{
  "num_hidden_layers": 12,
  "n_experts": 32,
  "normalize_top_k": true,
  "routed_scale": 1.0,
  "balance_loss": 0.003,
  "balance_bias": false,
  "router_z_loss": 0.0001,
  "router_bias": true,
  "lr_router": 0.000434,
  "norm": "rmsnorm",
  "beta1": 0.95,
  "max_grad_norm": 0.5,
  "batch_tokens": [65536, 131072, 262144],
  "max_steps": 3407
}
Below are experts of layer 8 (counted from 0) of a mixture-of-experts language model. Rows are named router (the router's row for the expert), gate (a neuron's input weights, with its number), up (a neuron's input weights, with its number), down (a neuron's output weights, with its number) and show model dimensions 336-391. Each number is 128 + 32 x the weight over its row's rms, rounded and kept within 0 to 255. Numbers have three digits each.
Before each expert's rows: "gets" lists some tokens that make up at least twice as much of what it gets as of all text; "comes before" lists some tokens at least twice as common just after its tokens as in all text. This comes from a sample of Wikipedia text that the model never trained on. Tokens count by the router's weight.

# expert 23
gets: " to", " is", " for", " of", " was", " and"
comes before: " the", " a", " be", "=", " that", " been"
router:132176130112161167133099147173135160143114096128166159174131150137161093091145071167165116182076138104089090135153125120139114183100143121072111090137106143167151151085
gate3:120182087114081108075151113142083143115129137110175168083134132135177128094146171114157127136171124060199132162105131129140116218123153172138121160138166106117132101091
up3:156121134088107071110116118115183187098144121176132131093137133174119178091177148142110119098126080127118138149109101098108164113125106148176160125138154071098114121108
down3:145155163070143147182121132168179117119190146164146052162203124144107121146168111081126182087103177137069129100160094110181162107150178131154127121106118195113149150109
gate4:111064117131134147153101199082142119107087195124131155108161127111128173094095075177118136119138150123123096148099133185122153156141132145130147116095105100117120140109
up4:097138129089152168122147099072212150129116146116130110125139192128155117069090139157186103200085122094054094156099123118133060113107166159104132166116092127158149103106
down4:074151141078141081162119085107140112083131059146138094097131157124136129168094119160068115081111153118198169130118098165097139161111156141129123172120131121145166092163
gate5:098142143137150150170147143153100104099074103137078129079129190123161137131163120078084179091143163116082102149169161078137151149107146173138109114154106024152096112150
up5:140139092098104109080091098126131175151141112147116124139107149181042167123104121092203108085125124107170199099119105128141096173091079128135071162100140139082144049115
down5:173066107082122135148151110082167149090124159173105116188177099061137137160067144152148109104142142128138107105126121167121121113173176124109225106144073113156093174133
gate6:118107107171135155146182131072059102128117117170079069127121114105170120144135099098171184157137132181121161105109155135145113139133125169126156131093128134160169125125
up6:154110122089166137101143151142103199149113154101129148033104119133112108195148108110116131159106120141112130171159116149097108157156093173073176110159104058135139090127
down6:096101142202142119152145146116105174137157137108125136139095088128172099154129140053118125112147197122090160163112141076175132128129086101117092164122093169124113186139
gate7:112091132125113093071120159106122112127172118093132128090133126075154171088079123138178155078142064123137199112124107110083151124148117136126164126110151098121133196071
up7:123124079130111174157174145122135061135147135095164071100118160114122133152079103130143194108117087190107161225181132134174053088136124151127119173117147145127114144196
down7:132154059124090157108100130124124138163089180105108071121090073153125069100115161164162197194153112142109094145159130154138110159082144100149135142113145096100075153121
gate8:134086121157161109065164165147043132161131145107090114142218140127175081125165133131129144165115100143124195124145166150135144173065164070145123160108084141105109114075
up8:139134094108080127109106114119145096199144114115140116033102152150172067201110148160132167117114183096120128142131174086110108125198100170081135205169151113141099144149
down8:128121106059123114094108095099089137129125112099140179114096135134098148131150141140116179150135145160172074127138199145095135097103087087148103094116161142151164162081
gate9:137127109120125080196124139119136107083111098117107119128162153154171118118114098124089214145115134143141097118122101088139081131150156140023169156117100054091167130167
up9:140137176151093145133126096062171131091157172142124059133122196148114105156150071110143093108125136103101151136097106168084071171074089177143124108127173078111105053133
down9:159091077141074122112124128127103146052185075092130047154100147139156149137147162097135102167136144092092120141149161073148133170135110111117126104164131039174111068140
gate10:164107163136131068126103129115131127096125073145136135146147135122098111123125140115203168137134112094078114129187146093075125081134108132048113133169117094095125118105
up10:183114188129100054184130141133173118141130068126114131106061099118114100113140115112136127108154115114131131141112067124129107134157129102129125086123150093118169134155
down10:148126150169099114157097129159112133124157093114139138095080166083156190113096134072135092141067098159168081075059163119080131123132139112129170175117079052142139113182
gate11:116095165128147070144135094128111133076107102126088142086118067073116154142081144103116079140225109126183087148143134104138110113156151136166158154055178141122142131096
up11:141169121090127115123144126143137200118123154135134153127114120151143102107141126058107135115115118097101118145105123124194122148131136095108148131183117093122177178133
down11:143182075166116153130098124126100094133096155130140092123127101190124141167067153094078085165123157114129130120138133184103176066130179190128119094122111156085087143141
gate12:140208149129083084099098120107104132144151096171138134145162154076143128114120146086130086134163117109112118104102103068179104138144083113144155063186119123072121045124
up12:116137167194146156062148120166127143113126175113112200097140140087181084165083154161164110151099132148087125136080145157064151165170155100139119247225127134178134101156
down12:091124098169118107127131174137129121123165143159137130149101134153114134140127098133130155151104166106172132132134077130097152160096154129136090149123149118154085175101
gate13:127147214121187104114087077142123098131090110121121132114147121097109140084140149159116157185127146123126114173144165179090151129097120132151136144054162149103134172124
up13:083093185148139187119125123113084134105135162165094163158115180108118158121126129146155132140069063120104092093162142175108131166165095170118119150158164105150127208117
down13:128149136183130113169134111070175167132150090126086112098148188183100183066122099142151135134153137173144169093160080164084113133107130133171116052129137075095131114132
gate14:133167199151087133133134080098125146112114093153183103170136144115156078140077148140117119153067116141128064073132216113146130157079104205125154104057155097138089195076
up14:125147181088109203136125090142134142157127095121155146161176076138107117082077117071096034097056125096107107058081107129084109078112131150105159113060120174149127170169
down14:098153105158195106147075128156127114141088127121111122138106112133143118095145119064103149097132104100132190119141165169132099052061131147168153150173149107138164125102
gate15:168052142177142187068137092185119105086127077132197104095182127075118108106157095177169111127099143091105141136085118145073133134113148100109177121131183134125149166069
up15:133133147143136143105112086151140143145125166177076171096151173170084180117103120116122119164094110123145139171133117126116170224130214164118174136108119095116079134116
down15:138114135122157082157103036102133092092138143090129075145193165077126121149119065084102121086230148164094104154133137154097116195124131082132160109090132131098129095129
gate16:117125097134191164159124079126097103153178166101153140131149121160169087144112161072150090193114094117128119127176107124132112135143102121112076145123135194105145083169
up16:071117118088121041195127061136139130070142188129178129144110113142133090132146124097100117178111157175102154121137133138107114199119092156098186129122120127113124100117
down16:090119162122058108132170183076106181119174113088156101080153054099139134089161188130141109147132182180176172110136127109085093113134123076116122131110146105109123122110
gate17:085173113119120109136135128153156105101050148110062137091196149096151103126106097145119132163080092161109108189093149096100203159086113045114064152097129094191119110168
up17:129140089107027140141146088137114145070095130080127191102103118178203135126127149165173092164121153066076097151093174116145175173037110132115141149151129149168153125086
down17:110108108103144135115133092149099114119124071122138129124136144109161163145108099072140102093061160142092091143186187080098133121156107093146169120128220119113170165162
gate18:121115077130100050118145099092171073169107115127094144157112177143108119094166154150089097198104167100086101152160124167159083120122153096168132134128139134100100134119
up18:100125171181155177128124136082168112129168127117142115095102115110110175133126126137163112106099124079171106108139105085105105160073166158123093112193146115111134083142
down18:100147133072113190126093141084097110045072144115132159188078121103177136118133113052129125145125196145091187230116049132090086111067099113134117162131086136171096142139
gate19:124102181142101134135162071160117144197164094128144181082153148181100107116105117081127128125134115093145136121103074128072081137155150149110082159138119171108115167151
up19:124111120129112160150105137112150155125121165076139058140086119170088126148076178118088124131147130142144173093085198071166137176122074166132092156174096148125183137081
down19:171112072109127094116091154099197129152104122177100115153074161102180127158133129188176159097118088066139084138128117120123135119116137145138115117128142104197073141134
gate20:096112113118129087123074118127166120082154128089138156157106080146122091141162156081169170198163080077087111120077144147110174164143079132146121119100088127081111157114
up20:115193132057156107191125126106170141092139125108088156091155104136132146109202123118104107157177101105107141139134089102093073090118129106125093131108131107124098104145
down20:145148074124118067175126084146093143109120121121108155132160122156053127135160146136094121149154159173096084162138072132120133117155142118123183223099135110186072079132
gate21:118137130124144155130142095185135128135110117102150119110122166170101090115139175088114157108096180137095129108160098174037173180153130086121112107163186123114124090128
up21:103139163087153164176116170167174113104114108143134129082126131149105162066117142105125134129106195112127142101134158132143094140133125098119148123096084112151151161129
down21:098144121080119109153116151154164151114094133108134113121133049111125136164105085065112142155139128128104095170122125135168125166090067161151122121158130137148150133060
gate22:132121162081116160138122062091125165160146167070153103110165124054136107168111100168132088123145074142161134084063165180176105069118100089097101147129067136172130187120
up22:129095105102103108110210106187154186108181143062150140084154149173160132145127124132163131113108118133167149180119107073108158146093120116109124137149168121094137071149
down22:176063114070109124092148134192148144093114145130157144133117184163102112106130144128139122166176154141160076192138182100082092131176156099109196134138184145105144104103
gate23:171168152065102078149160108142166174082109121137100136187155150140134076102165136125123054131152185109111230104090138147137154132108076181149121120060149122114159082127
up23:103158170162139148150104176120131168128176127113156086119087181168159152170159171096103140179150119079139068113139122193096104092133152080165175156033100165127089138125
down23:131077155108124126142146143116163117104116192092151177155160156094123175104142181158094174148119121149150171150128090065075170212099094141133104057142149175131056145148
gate24:132105153094138127140123100196144098132039111133160127135185131117107094163124135159141154156101121095127138166105134163106109173101107098128141069155138144192049092124
up24:082062163157151085116048160141105129109148176097164113087096152191125112128162120172134094105108125101119120131116152146175160142147113122159217100100125158167129097164
down24:112153173182172092133129144096090126128118142140101118096172058143111120195112098124142175165085166057139139109110147157070099160072107160136120163140122119136151145063
gate25:137165142077087131133112080166111126125098094150123125161111168173190118149103126112092082117145132107090180130150125177139177145078122160154165098135183209112134134173
up25:186086116153131076146122159147159107196093138173075127125181129131090127092090135115124200092130201110170090118130116117113132120176155053104102147086079128159121171161
down25:080139096175167109109145123106162172109116161174170181143152095133168080116126175150153150110194114129105079104112107085114177085149131094145127118090113088143100197159
gate26:116113057159117111083219126184090115040109171080142078106102128099200123089150129183146128095182099160139146157097108183122125130139118161112154110144107195086097131103
up26:139126155133055053096105156166060134158104146123082118153066116120129180087083131096135153151154193082098141131138077080127132199110155147155110123121119133093149133100
down26:082162187128107113085113130109122139084164171143072083092027130155092095167162121065152152105128148116113103107139084108145136148162119143137111174165164096054197093164

# expert 3
gets: " |", " 0", ";", " 1", " (", "–"
comes before: " |", " 0", " 1", " 2", " 3", "–"
router:167105113102148172158103115133121117158090131138200149200110130161141138109163133253174135218139177105099117145111119159144155143145126202136137141152133151160136145102
gate3:081059090072158145134118105166176141198145169070163064185113176132133165147131099195104055190154167135126090050092144140169122141128175167079111097067118204042126138149
up3:196105103151141194168118133157141105133140139147165163124107154181204126098162167110177111143122185207097109163114052083068170122099104153140113110143111141129149147100
down3:130150128109156084124203152116118179093133123182130123091105139097181147151127141113136118145120142168150141118169133167101152147084172090142144107096113123142109149070
gate4:135084147116053203108143129066147105156098151060111188119146122156130138133159123086094088214075155090121081104164142125099121116145152171121109146104170123130116145157
up4:117064141103141153156145119173132173130109116109104108113140133112141108120133101149155167133096061091109179097119130153110175132132108146088149151175109162097186178203
down4:138091096115149176190161125112120123106184087139113124099179152125168110100128086128132137102120134117153080124070128076098126129191156180102155112144117113139089134104
gate5:115105180085097195122132083057152139123049144127179122149114120136109148165108101078150099115119168092103123150155147134162087136192077156139124131154134122150137069088
up5:080132135064109117077109137165182148090073114082133139145108180149096200111184108114099147144186114124129146088114139121080165131098108132079120127100125118061112161140
down5:103121107115079101141080042111125121086159135104158115123151090178152096120133128094088135069147082116139122170130082045144162123066131147185178096136085124147091160116
gate6:112111137109117085137133111089138153155122112147120189190158130112091106115132133174144146145144173118097102135092143077130158128108149120108083154126154112105149145107
up6:169127165150144107109114129140103136089159149104176109167122151082157156107167136149136145174104115090163111137171161068121077126150075086113139136055122165086086106131
down6:151149164185160135120096088168129154067169185183119154109131188163118094105104088134148155079107143121130141092089124186134181133123088155122078136086163097125141104105
gate7:142066103097137163138031163125151101095104156147128154118131089095156153043180123122129066106149127099102121167138117153090183076157147162132033118089167124116170099154
up7:163149146173105159127169077186060158133076123101111147177113078133112120048170117118076098101138134118170130124126136145114142104143127059156112201145074120073094131166
down7:091132096090131112087149120196147149153137110129111154096147143178108147120143094078166110211142058055164103138152142098138144159135147101106163109161062124158170095168
gate8:137165165138135125102186141091086126067152142147145128155154156111120118150145168129133183190108162114093150132128133147123122071123109165152129163184131211170160133082
up8:145117155180134154157149169100068076096155101113108096064133147157097111138101141148093149112057154097083108136052109146134149118114051141116089171167154058189108152091
down8:109104156137042128138161144108174148155130144140092140124099135145185108176127153109108094083100090122156152148100120154124111134131094153092133105129169097168095090121
gate9:126068160155147148159101128133126121116153087091120107197170090143168144115135130116113164116138152160113150147111157093121147133105131111130125145096169069128060132060
up9:125137107084158098138145120106100136155176105085116156132134135106102162088109127150109098114149148168110110174109085158176134122136111162118074083123081115158103136074
down9:126080105123174148149110149133229149133134158100096083161109146067145148130141181127117096148121136086103075101130115094075142162166060108123168121117110131152117161159
gate10:097125166163124097052122064104115140106164162138138116154131103087088085120137150170134132164079135124167113152129112136141120152085104117219141134118133141158153151122
up10:114079135062177154119106086094114107099126166116184077128142153173132112099117151112148136150063107120167205151103140129106078100155171104089107141082097154130234131157
down10:106103132084118080124182198122118127086142166146242102132176175145115122129172156137143156158093110198127171155105170184097118132136131111111126112123122120111095127114
gate11:091111140136124106136166121154119110056099206108110110110139126165114115151134128132126131129173104152116084105120100189070088137134060183119178103134154131107137153128
up11:123111148104148159109106123158143105058117174123129095123163103114121176115104102155047189158159164075188132143113102137099070110136145166133073135149163173175167144153
down11:169151106088097138127045094133138208128119131144126112135136129131050119168126186129163103189112143158163112127122125112141037107093096121068156175145120077143221161139
gate12:178074156160059139119139110148134166118106168141135049155136133130095107144145180138140133183147082117137134172129090123143107145171149113123176127087184100142116075097
up12:114083154154127120118129105095099141173124100141171165172157124096162128084109098152096085141190133146157147108159114166166125159165128122155149124208167114111146146138
down12:142082133141081127122078125110121170202138136108130119105167090096117106123140136115114138115100091093189159114129171198115101170136099120137133120160115143115119157126
gate13:134122155068142202127118163151073109111103128156089179122171126091134125113122157152108161156091197077092149152144089103124092143105171120142121088135111153090068139097
up13:104125098113140164162117139155095184173150124100071195071036154108134175121148084147150124163089116133142104127130144110121096170139136070130114162090127091110121078165
down13:083110117127147208158158117167085144141151106104130104136105116123174137119136132134082127130116100091036156123152101092105141125123102085149117109106137132106098105106
gate14:170161102161137170172162160136140136139134145158122123146073155109162160079164139110088194089136119081136147194187147123088129139126145104141139173142192166172080185152
up14:118140159134109151126103149166092123142114155103132140105097150076131117125118140135104167127154036129157142115056099108142098107152137174122163116089149089135111131160
down14:133068118115125149128100135156073146092127124122144094135075063141099089141102135179153165148168093098173057121120065133113100125082126149132126163149081116176133191124
gate15:123080123151135110153150105092163054106154105123118138153158063096120173124153130121063138046132181141154163150121119147122142125151117103170144129098147125152113137141
up15:145075112068120160139149200202169040131115125143106140169129125176136143115126178089093102204055160106140106111168132157139132096120101160152112101130149126167175148131
down15:179046162081094162059117136133121153141128107179131121119130100144130123074131169146139081104139173108088150111095148096116085149139137117148115101132197136129117145087
gate16:132115155109167129039131184082104139082106154134144109084165167127140083119133098170164082116181119139174103063119076165122140117108137147109081128114099119114158107158
up16:203113115154142156093153133154144126160145077145117082104197126160125114120127143086187088155105165144156145097097134195123175104123170083084112140069113119140154132067
down16:133157150133145152154133182115096083136153140112151092067125108136095105048156120101149132145118166166149116094113101104131124150126122136174131186137141116183090137093
gate17:122164144111092173090093156068115118078143125202139093129101161130118092199163153162169183121181093185103094110150042106076120108138137168117204094090143153115065124163
up17:146102137124110098138179124098064109139137072084125170097050111158094138132132080076084101156128127066188131086162117141101124112126114119108104084138139176152085119172
down17:071125152101147138110152107141170119136027131116200101166082143112140091123131111045143127121141138136183122130175080137116109159106121073175180081113093139111129155116
gate18:108102143140132134180158114145144142125133115064188180120115092072104158143121153148183102140129183110100111172134127175117114158142157141111116127066164093139110149172
up18:128124121180101099140104096125124202114150199174148117100133115185141104093154168144095100125072142134134128163128122088150108156120120129099092120150143116172159064157
down18:095114092126136158106103115112144156119155167111192110164144202142101100098134092087182159129134098096105144151138128131151146134142169151153146159143146105132147072097
gate19:144173117140145135093132139184096095088093126124093151187117131146067158130172111070150138136143082137139078155112122145138121086118111158131178102107134179213175162143
up19:206219084110118105145129182115090185088125126149147131121174103110106101179111116165114126173088145128183107125073097117127113114159118176120119080125087110156102140119
down19:190118152144176177115153120145151090090140123167110138153115113066104088114053161163172147119137146074206124152111160100162137104135145134162078091135193133146153088111
gate20:210074185133215115129129152171147146118150137154140121123113123112167152130144172135101125126148115166143144139190154145110142126149105168133145118190125111130160139129
up20:124061130173105147056087046136137117075122121120129168168121073137078147136130180183131126178178075106171142103126152128077123176097125179133159149108130150159056122116
down20:114133133148160148127157111183124119098138091151130049129128076185115066159176117180080121101134099152144120193117050171112086150128106121111086092131186094126115094129
gate21:115157078101103120110141145147146164092130066112135106183124144148106139134102118137116120149083109120193092147155139134162193146162114155089094143077110121106201111101
up21:179115191113122096129116184116172138134109083090158131140125180080084150192160155123135126133159118098070112171120119101169101174119127095123128147097111133103148058088
down21:141167133135082145144160141158123155132127175103110128136112156140129186146101115120092142120102091156113114069130183126164164176150122136162086139120166114132099144098
gate22:074134126086155132095085137184144116128130099145192105098097134114040114077149117148118111126105134166042100126090137162128178069076070162135135114113159152103140157114
up22:140134200172151129129113143132136114096147177174161154152161101129136129149153133169088117171161133150080149084144098144140154144095146150159153079138107158127152181168
down22:131063147118193120176147090073156115107125179069086109166165138083118137106125143159159083141114105181132185172107102108141166087142195108115136128146068137127123126122
gate23:169124101187178139164136117150135153135134138137152147109129135194075124134179140128100102118109229075157125134110078144148089061146149151117160111149127175133123101181
up23:143133159091128166160154100132118207156162164134201127085123144177117157150094099109124080155145140144171136155093173109086166151054098149103134210097148094210159137117
down23:167107101085084189177125158129089123144147100144147106105133080106181124129090148149116130120114130119121131108113059133094166120134161166116142061074175112122099139069
gate24:101091140078168104145102176126170113131102163137165117163094121120058112127114174109090138106179152143131169128145102042127152134163060110161102117158071167083096106168
up24:113105083175132124132152116040109129180132177119159072123144149142135152173136124170095157147154090115090162164113071127158101134161170173117162159171114183126133188118
down24:073096206152131110145118184093112142154121084199182160151134106129176162130143099163167159163122148089092137164111126130183158120143124139113131119093101193125142167133
gate25:142122151137110111128195103128106149107152118078111088143129115070113114124163201154143142164143121113113096135096109118107149144154149167181178095131118151100180171074
up25:151121127137157098126151079146135141165115097088134111099079121125120083060092123155125171120163149178118056117061112138112144118093159162099068073097087110054145099187
down25:127131092130192104097152116125166105152115199151205078151167161231109094094097143149098108082117155117103154127115127126109127144099191149116107107121114151138126119059
gate26:203161147105127156112090106144144097083149125140220131116130138108141089120164137170149166124219174121070158124071162054180206162130119065107119119151126109170096145103
up26:122175120156134125171160126080165135123146145090208159129113126183146116200150060138170087154157199067079146133152098069077178072123127167113140151149132074094135152125
down26:105078178113081153109140126084100119120183143060109111158145094108151118177068130107125058165152128155114135152113097113237119089185235112092170150083143129110039114155

# expert 18
gets: "ed", "s", "d", "ing", " known", " used"
comes before: " in", ":", " by", " of", " to", " on"
router:152146123115158149138080160203131116169124119130111172158113157153137138135177101142145157115097130078077097124147094147144127209122168194037158125168105203151160127126
gate0:178118143152158110136084123129118117107086125124117107182111119184164127141168126077157161139159167185085141139118081189155096105152106136202138125110129089141137110138
up0:124103116140103144130075141137131165170146150110112113101180103091110088068131094158156107108134141134069151134173150101141147112094108127106131125124148148111110133153
down0:160153147103128132087135172105123146118127112121075121124177120101040109076152137090109150141149150138136157130106156137142144091101176096108140111087209068094076164153
gate1:104136177126129135110113155114142134168137126169125136145124095117182055092117088161168053152066174102092161068163125106138141155107122163172130169173159088129142158099
up1:116103129173124130132109190134151139101112081119110144076131134111125147144100164167147117108152059154098123147169142112112126152096110134141119140109205159088152113068
down1:135156127144143214150133151131111153163147130113151131147135095108133065103143089089094100153152158090078108129127161138068093144139095092127131143121075114194135112127
gate2:142051089132100108117136152164180077123149088076141110076090114090087177132101184149115100154115134115145149107196128125108083128132118193045128136137129149122142155124
up2:124151138135142173104149113136116086075087134123175092124143119158123158136131136097175129140084117109132097080167150109167157167089083172126117064071150181155141072112
down2:141097147142209136117159112085153141075155097090109132123141101122066202116130085067085121159092168162187120111102108016121153129148136204090149152133153123160118110109
gate3:171128120201123137125191098105184099130158148187129144166089181102093118083189119131140075100104127082074168070120092138154152116171126124118173141154170148082153072148
up3:160207059117081084117100065093117166091128121125057126118095098140134098154084134110157161150135174124137120132173071147117135122178137099162128166169148116084186085120
down3:165182147102126087133054118114143095131161168128166084156168153149175082099118119076138096045069098158141122136158061114136158112145106081136122141168127101167113054130
gate4:109157140145097042121104140164052119130153117073152122135074155101109097145127133117138104147056048091133098059129032111105177142108140167145070111125111110099124073098
up4:140142133153156181102103135091132086148139110107145177134136121073127097092101118145129140120111113136170138130067142211113069136095130106129083117109085142156100157173
down4:168090128062138130105169133161138171134135149149150150134143125183123141102152156121139149131163140184142097098132070204125119089133153162109200138101172117123141157115
gate5:121224098114149140113125068102169088130094110115112117175122150121155067112148120111106154147135128096138189161096074097146134187092060181119137115130130106074153147155
up5:173091109133059041162087152121059119130149128107173081115094081127113067122108133125095144087131089114124151109138106087166094102143126145182134178183104145100069130107
down5:085118105101161177119051093126125122111147098090125127124122108116133126171142163115081089111109124132158125127096143143077134097123106154124130139193112106104127116116
gate6:161149132081181143138111136109176115143091126120156155111116107193128053150117125107142106082129071103126143076133155117129195075074168173193132116168181195101143134134
up6:154129080105165155133101081157152148154204050173127128061155108192111108179112099155120132113098142101118137120152136113176111127138135100215132084104107067123112116139
down6:143125115166138109091147163153140089076177103177100126077100121136124126085091076078082147127069071099136118133143093124106180084118125116162100124156181123131170047092
gate7:094126162131115111161177139154087173145078119155121089141116126108101093127129141106119177113128111130100070129119111141041133107140144155133191111100115119120063115191
up7:161152145107105153130124176155103104094073096177167138129069150106137155163122147110129116114081116152055172075069103172086133112107187093144136155150151088075159148102
down7:150086174117096138149109162179127114125198097122083138188169143152156092109088071113113150106086137127108127174185191156146174171117140126156175091163115164138155094111
gate8:162083067066078139154046133129119125104090082098171111162128161087136107139154151151130130101139134130129154147109184106032141123149109125100152174135115184092128114108
up8:189098117112110131093078187128140095140119122156083147117154082160165090076141173088102140089122183129042132169128177031137066173142131149136122128144139147087096116144
down8:153124081132097138092140111082097146166104073135109095154134189142150121185162120040140100096157134153137147115127144132130136110120086132108089159162091112101076102137
gate9:117139124057109068125118085129150146154169105096172112134194152192072159188187099154095091066099107117112132179151094115074138127105132137120087152147116156129138157106
up9:104178102144093124180158102126118123190187110176164077108101081120080110174130100101115094171088131150166050161094137146100166120208099147130116160107151130118092157167
down9:126154133119094119147116095118181106125154145129176109105111205159087107073130154118136150133180125171153113120185117106153137118127168153133140200149114171130115156149
gate10:113103135088203116135121120098044074116082125089152166106060137143115062151131147114117134117188042161067116154201122136104089135190155142132129043111133166148170110111
up10:125137133158160151117069117137140126129136095150091157171094136113132182085185153128159184103109152184121180087168123158080111155123111117189147153078185120117163192104
down10:115133097144122105145207088133143167101150157116103151140099127171090074102108153166070079154136128144171133171115165126194105141150122119118097147106136129106185092207
gate11:184064125128121126115126184152145126140144171150093097157197134104121134062162040089156065121134202096129113097156121238142116175088080119098165075121115162152086120146
up11:156110114104193177144109155114132157141149117069180110173123118086107157105103123135148096134161114124073139140150118190127123155193134118087188122133096110120114159014
down11:144142167132088142127139169135147159116149201082154109167185153142051154137094150120101138162119159076127101117118153147151091132074036144137148171129147106131117140130
gate12:091120152174147180146144090076139143082129179142092114162123123094119171091185149140134189154151105104127110155144156161123103156103154144141114112121166150158154153110
up12:089092101158144091044168088122086082080127102107116107162075097116110079119097084135131115127099151137194129115117149164150127115199116149142110116197120134171098131205
down12:144131091193115134165116173121160103189143163068132181091135147112156163160172132117144131159145085153196115099134142174103074147093144168198152144175144132162070141132
gate13:127132117104099135104098133156108092119146082150078139099152114124139125152125106140122202106143080096160073195114118136095121177062177150097074153129151192121096130115
up13:122061126161131095088100119193131090174073138158143097121159168135218158151129113144135168230126177049148096166127112166193131143137112117110157119112083140195145133142
down13:118159136177142140148117128161132196169199152119175143144128111108112098131120100095141067112117107155105144138113171143121114159154155155065112132142097105074100156119
gate14:138134118097159125140142111141114140107084119111143106123114090058075178117118100117094131100120153145122119105064068171151132146162138116115161203125166081135130120126
up14:106134131102115140119125070113141109110079170096139202166120116151153146129098191165148170117157127089134163156122155113112113103175119169086130096135076162099103144177
down14:181121117124121136164142099135151106094085114117152147152174101192129141169114112116140155134135122093104153138122171169138191116105170121170106088115145112131107143113
gate15:133120109114122139133123128102140104133075086116114153136141120126140157077169116209170152083159125151157077153134155126201171151157154086087135124129125129109095148126
up15:141151105140093121124114103139089124142175110103154118152168125095109111144145174185138152090120139139153117116097079126141138123112077076128144110104140083117103123086
down15:110154106117159104065143169131152102174144175095122111139145157120111131092157118153099144173101153204092161073135156123134079138088151087132154093105183115096133107165
gate16:126141176141153111169151086111128094068115158116107124141150106100109130106103148065157180126213177081132150124049140142072178187151118075105110141149093112175132099129
up16:180127113184097128130125150071125196112122099086100187110157161157133091148082131124157106105095183151116117129102125114187144126119166122102126123163132113169153089173
down16:122136075125123148161136144184124164168171199142092032067126152156107101151131131116153104160158101145151092213094170130175098169106065157132163089082112133092110157085
gate17:047143156168135161112122160132044146137128125140149176170165140152066114179110108125139186104115131107119107109152051124123096164123144096122122123086105155078090139197
up17:160157108095125101139107146101092100130085147166103127145092059115125131116113143108149128151074157190153133143068133133112161092113092146167113100119178109156142101152
down17:156100102120120139117161114135137090130185148126109129132151066097139042136090163165102130145156108161141101154176112136106155176103146135105123164159122129110044149118
gate18:148138060160107163147125138100166096110086113074092120132091151149132132131175164164171114111115144117166111122110157144058081091132108176135128133146093155139138155111
up18:144174116110113141119134085117076132065076141131122131112190140161149110147086167109113067142105151175103149180110169141048089109065138124137091136172146092138115062093
down18:179104164185131118101129216124126134102093080166090129128145112161140134083154129165194092047122173154124118150128127200087139137144116105158143106124047184114081092113
gate19:141117218168080117119092143111111131170114131119140107117103107173117129087102101124134124092110157094113091125097061072183078129113179160066117190067130126134097079113
up19:117064165126101082147153128153158207103095161176131145183118121132127129148120163123163132125105142164117114171106125151156148113028114132127128120124107111097135161099
down19:135129150168110093079155181117125130076068141166141126148162090129128144148116096146185184116081149181135134182129124130116188143149078083101098161125154141078119165098
gate20:120129091131147081149106110184155140153181127098132176215184094121168128103137128119164099100168088169090107140129102144163075181126101197109120093135087139189144173158
up20:173115119127055090071106136171122131118161112163086154096181096079069175084142115118114138177180195145131164146125156143102116065103144153116059134143061148086076148139
down20:160115085153123161109116132148153059133166108128146093124124159069146126195076143131140124153166128124193127141119103141134131075130150084089160163128122112089105140093
gate21:085119045136114152145119151151150115123139149116137186027084175076117133136118191103175149124107158097150097117097162094163129197109107192084089112137132092116166101140
up21:116139156081138210121129154173155079082124139075179119092109183127148128102168153127145097196145142105116143116092116129106118158108102112030075078181122112120123137107
down21:128148153151125167157155130121154090093152094125123121080146144041108149135137141140073097152132177142116166140115114158143144150156102112116116173128114094142145112165
gate22:158157122108135096165088200124121122132166078105117086140147152123141150106134153128057120111137137132178136142079172107099102119155075180128181027118101152099140142133
up22:148109122183167128184110128158139109080148139110162151063101190139118107118123130141066144145123099138151114155114149112089133123110123093148136075151140099169134120106
down22:117106124153121147134100149113147123118151081122183148171093178093136125127162098168122150086127137075104133128182145160107137075118101138150137123082069150097139093089
gate23:101142088111043210122175066126128111123127123151069090118124202086132138101154154129098135143134181110080145109141113132123186153105116126079092146175134123080146147138
up23:126129090177135167132119149159101155170084083103153140171121191115107138077088141147155109126142154138104125133073069124074149137146092200125133101100127143146217147187
down23:070090137139134093093121147148101170168113126128110102102137141097126148122129141127128099124128158153132150116182146160203200134132105114125113137122172089115136107191